Below are experts of layer 2 (counted from 0) of a mixture-of-experts language model. Rows are named down (a neuron's output weights, with its number) and show model dimensions 0-127. Each number is 128 + 32 x the weight over its row's rms, rounded and kept within 0 to 255. Numbers have three digits each.
Before each expert's rows: "comes before" lists some tokens at least twice as common just after its tokens as in all text. This comes from a sample of Wikipedia text that the model never trained on. Tokens count by the router's weight.

# expert 9
comes before: " the", " a", " to", " by", " in", " his"
down0:141158079154109131102129175134101103195156149114110128124108140045130119158087130159167131143081160121158069100099114128115085176141092111087181110142139163148087126100080114155123175124100124173113080149143166148151166132089132183203135067128169120143113127077117066100086164085162103158156118178136171133131079155142165071080146104160111110102120131194107097113159175144115122180158
down1:076167203110145149125107128147141169120140115094089149114111071116045133108222097092140111120126108117126095066113149121101128125139127142127106170198114128145113169122115145157122147104087083089122116181113086158113093113156071098167180128124064155140127142159073104146102163121154077138122122090099175150127131078111138125110074122148120135085147071149092171078165167084117190180118
down2:099062144163094092100099092110093116145135138094140109076136172112120145092120106124116124126153147121120160162156104152116081133096096120182135135155157079091095154124162071164135160070100137197121069072163088146135199168137088182136147098106114128115081107107145041157137111097096120150117109100127091158159080178086176100174173115110162152093098160103190110173125116115181097129118
down3:145088059115148103156078179116093165142121111144119082175132204157114115119166036122080139025171114144139116165073111148070153123099132137132141116091131118108129137124164200132148155125141144083144085133114150122141103152084107133105175081072082151144132138140070148114070119129142147052150120112105075118128137107129107110130162122131162107105069144050043115124137120114064156120111

# expert 12
comes before: ":", "\n", " |", ")", " (", " –"
down0:099142104076104129171165125137090138065112061138103165126112163152139171130113126114112148159118129148146075149136153163166131088116111084166156162178090155111041139085089148086065126171189124116142160133198128136169135184161140128144082182112162131144147124135146071111149089090115120158136119046108159133088189142186098134124081160154123157172151146127108163123140194118128161160136
down1:134096152101088108137125118146087167094176151094139114122125150137065130146101084127120151153182084116152140183169119077164160172185131102173119176114160138141162162136096109113104067094058135116132103120098128080116125113129151111157098124091109170128159142169135078110086184146151165139084084106156177123080116122123114146080089105148167081141184104137148100167166164135170122158156
down2:115128099101169089072147069112144153108129140118109148156170137133149129054125153103137044104154118209141055100150068107184104112136151139177106136082139153098125098104129124133098094123172170155115137112167143101121109184140166168088118141128143107105162105109132148113129093141135048118154102118166122149145162144132166182148139162113139141105155125113119138074102160130118039213121
down3:121121152142130085137071147183105198166169102089104156099123098094140120127120168204197107143163173187113107122123135142134153151077138142149172196169073181096114063135148130129156125104132127143123093198109130093113158211078133110132184192143119143133120144111154096148134072104121095172119111094166154094134157103175183153149114118168156159146167135119150125137156115119094166129127

# expert 0
comes before: "|", "\n", " ", "---|---|---|---|", "|---|---|", " 1"
down0:101144161094112126103180133116118110166180150089114152207098119194160109107136170129125134084124134124155159040174092172110116145078196130112125152109106106132099124117140105122096148183087078122117185124151130133139148149099140130159136079089123171109147172125158185138198163085092105110104122102131104123100169145177141141103163166099082117158126123121106131163158154067157139162161
down1:122123182088115079102165130162144089120112159141102118123156117056143160059065140154113112120139148076120133094179142105142146168138144145124165121097112133134122106100163122164166107148111103094129107085117200135111145202091132106107150073165180172088119167125152126141133119146189122095037129093179132123129126189100142062128126089145225133097098137126078107182109165175095166111158
down2:100127110162133112142163114096152131121154105120169184134102050178128112135135125111166159189163119113086064145142158102125105135109126092109131110136100081154126125090101145133139162167131186105142164159162127131106158109130102104083074110072094131111094175081205202133079127129152086099084125115104146120134173200143050138106129155166054077090104149125167105188110138113191099152118
down3:178102138144105165162115138148098170118174087141125133104155189132133136175074124108179078112192161086134120087075131110115091098113073153166154098089153179200087128116182164153165134119175111203121156164142148083147161215145147109106152132123167152125169099129162104120153096090166117199112194125156077167119115093143102150071161170102075113089103062168134086116095136115149171116116

# expert 10
comes before: " ", " 19", " the", " 18", " first", " f"
down0:118148085112153119161129146133142124111104098143169131115111134105096050114150153118114131136104104097138133098145115067140152091117067195149119083189115156126116130149103090099129035109141189109113127117135191153142149134100064113096193148158118143116155130142152183199046093132075109138103140202094114115071124098089100149159116107139203177139139081063151140117128118127069090131081
down1:153141127095155124136062089133105168098077124138170140099097124159119081153116198110114129123090134136123207071183105147153176123153151171091160092088169114186137114125112100135159135100165140090132071114108096125169102176182113193165074109151150159084148133137153121138095100109113164097153140110122136111159130183117131092121152113115180131080097114139143162090219167078164123134125
down2:166108120081118134133204076146166143143074135144126086161119143126121108160129140149141105131078143089092138118174109188137114098204088102203140109095148129135187141164071112159191131145164087151136141135086161131118123104149149084134106143105151166098091104167076163141120125104130089165117077150168092139142099107126152144122123173119157168129104131154196126165161189154109086062147
down3:182117143124080169059159177172134135138101100119228123138148174194140155144119150129143122105082128108126153168146147144198143153115128131158104123031134114080135159115134162155167093121117127098084104113111133119147082147176137113126080123145141078068161178125094114121120139184077155220118163134150116141149119146118174143098135149097132125197078105090128155130157145126121157157184

# expert 6
comes before: " |", ".", ",", ";", "–", "th"
down0:145175077103101095056130161111101119117102106157134082117116151126134118110151099110098079132155181118129101191114158066111098144161175143118128091130209138124162092087071102056133132122125117075121103060154109110158133116119050091165153116133131123167167120113160169086124097133153194132187123130177195144107061112119142124126103071194072119121151152090127130093146147100175055164127
down1:135071126110128134135119127098193125109116208066145129144087117169136164177121116156198143110111101143108100149145053130109110161158135152118077146085104104152065152068120148095117138142101114116144092152151142130225145093081172112135115108118166184142061120098139168100134137137124190113131164156134127150134108153105148083108106188182098135093130109079097109131188103171094194149150
down2:175158152083069142184085124174103105143107154074174081144136112132118076128152196107127138165158130062117144194082161144048110106148131140209083157092053062154125111176148118091137175152086169136069177144087148148115163105142109148166127166163105126114138138087097181133091121123175159116094077155198141165112094106164120118157157085119146133132197156121129107074117107122089114135170
down3:156220178192111000042085177027122081133201091102141055109135098092088139150175091157151136109152106102089155124155118119098152108125177066171085066162129133146111097117142136120119120119170084163161124198159083171129093092109094160128137153114155137148060119143147094117091147153113161181164085129120125125077144133120139131103118092108139095228133138103101141133094124103168135115126

# expert 1
comes before: "s", " of", ",", ".", " and", " in"
down0:093176055115138148152129152177185168155140148079189178138107121137123075082106098173158141192146171118158123128125134124059184089147162145054134101090060168111119124113122133181140090128093141100065161107127094156100101144154159124158070094131139074131185121166167115114163127158149067127127138133137143150120097049175115164138148144170138095117125118147089186098133103106108176079151
down1:190170149160129140132105119149139153112164200109123107149143070151100084140084104199140092122125121093112120126144191109062138131172094112150124118138141143099175098217137069031137184124109143143167153133135132158100088099127123194114180124147146171113185103100144144148159160177119109164151151143114141115143157114073183118163094100152121149138151133146152185171140135083093141113114
down2:101167086156121124122103102141142066160093082096156065130190107147156176191150142100075106061166058161140159111119133085114167076113111096137148071067108083144169150121109114093139137103114140177124116146122090152203163148127125099108086138151118075149080086137116154139147130102122145120094151049100133071121124142110122143116093139079146153132158041115098131177158131144118075117129
down3:122184190090111133151167119165108139148181081123126097090180125127201113117128099056182117137218105136123142090093188120188139135122160151118119147113131107081116112138078151095137114084122133118168096094137144126168107139167102143084146109183102159124145171070090120154173129180055116131157139107120144107145164128108149087142096143121175162138175077128135131145139089122150165102100

# expert 11
comes before: " |", "A", "N", "S", "E", "R"
down0:158121133162116125115112141116114147138059140164073104128170106120115082117129132141145141143154107108112201064126143165132150065095158145167074139139121128138158147151170141221097144115162122140088101050092104115146142137121217169144161130165150158062163095134140106154137102152092131165151095109123084128128143157138199199124181140190150121122179125128120171105100117142094181115160
down1:093111168120159107176055180172191126130098166140060091136170086109087098119169110139135111143145180097127191074150121074138194063121127155088145135146118177123131159142145145097177129127115128140136081115121128141124118077148176114140196142139165164145140096140149148124179115111141081133120099158101103098045133111037063110144163161112172112119180172100125131104121143121133149116117
down2:125096136125113156145159098191108149114156181138119212113125138154162137095105163195110121180137121120153127098107139059129081119111120136163102173096145075076160167117112131059096155073122177143134166107151097155133102091076179065133130144099139134098163066124111107116163148081104091147106167095156085135145089113167100087076150121118124121174111129109132113104133184114159147122079
down3:146124134111128121101195155143168168149155108095173108158078133109145104117110100090139194151069101096097096132119170179187128116165111130138158118102095095170078133105068202154114139163212120108138132133161127115117155181130151137111174127105104124142119161097109082141163142169126085073097028140148144068093170132175116164117098052143160165130064071152083099137092102107113125161127

# expert 7
comes before: "\n", "==", " The", " He", "===", " a"
down0:126128088144132147125155077160133148140131154161139152141136148051096184121141133201106138157143160176074129160165115135102167152153130090130164102132135117120142113129122169113137124116143095153131081129124143096160166053143165096179113144141113147098108138080111127153170168160068150116103041086141070080092093101153139110164097081137090140169092167171110093154137145153136104151084
down1:218148090104115097115132146130102111085085115154077175166118163169068085116112065161113159113084159130159113159135067111146152121126119102107134080161121117152159177119176148073115112115122166120097195124154118101119047058080071132152064085104101156155176098134150164146198117150118109118117111158135126093150153107149153154080177129093155105145104124149111158143146147137080131127108
down2:127086161103084164163178090158117115146083117157089091122168096097109154101142124120119132150134090198146135117156178154087141066126087105119108175142164178156175157144113099151137139149074132103152163147129114110154156058177101176169154168109165180110077144177136166126147147189187168150116133119130101153157117103178087156127071099158191106175062133087066142104076134141127126115078
down3:107180190107128185118135120210088140154132134110142144169122104160115166121144159130093090097122142118081086139153166106164127133117106209084100105146163106113107115148146124081140113196175169105206078158180124113101076122137116180228140176091146107072120115138166065104123124102091173133117169141147178129093069058143088133143186147162166110155142150144152139171101165157170133083176

# expert 2
comes before: "-", " century", " Born", " G", " O", " P"
down0:158093131101162190126127129050101118109133062167125112104095085101107170126123147132108068139118106099140110076049111086156172042104135182097141104121147109132079111127070189167092128146125089149143114131159088225160185132118152096119122122154116141118071143119126097146159123187118116139134098154105099127175107120098125179150104102122137112042124135151199131126110176140144138159130
down1:131134139130128114136082085112091134099143101101094097139110102113113097121097121132097077138089094055150166088134082123130099098117126118114089144144116103152117153079096104073101154110130148131157143122161103110171075117183113118136124100151153145095120216100151196095106106143104124159112137161100160137085084114101104095128101125195143167157117116179132111150182138135132143132140
down2:117107174158138153141127170170155097137128105130144129160118116062121107124082099165127177104185121152150085074128117154139164174149132112131160167122132149151171181083149110179165153142177111126073163081107124192122091145073119107142164131115112126077059159162090126109157134161111102057156082184171141140108105128123121146157127141173091115121124135120173133146146105113133125085157
down3:138100150137096111154105112115186115158186156147130127122127131057124124160131144091115126118125135147112150123122120124093173170122109171144130167139089111144074126126103092174160153194088119152124115066135127083191111110054100149087181136100109040058144127156139115129148135118099164119116179151029138101167134109148132114147102112132127109101127131147126127066227125137096118073102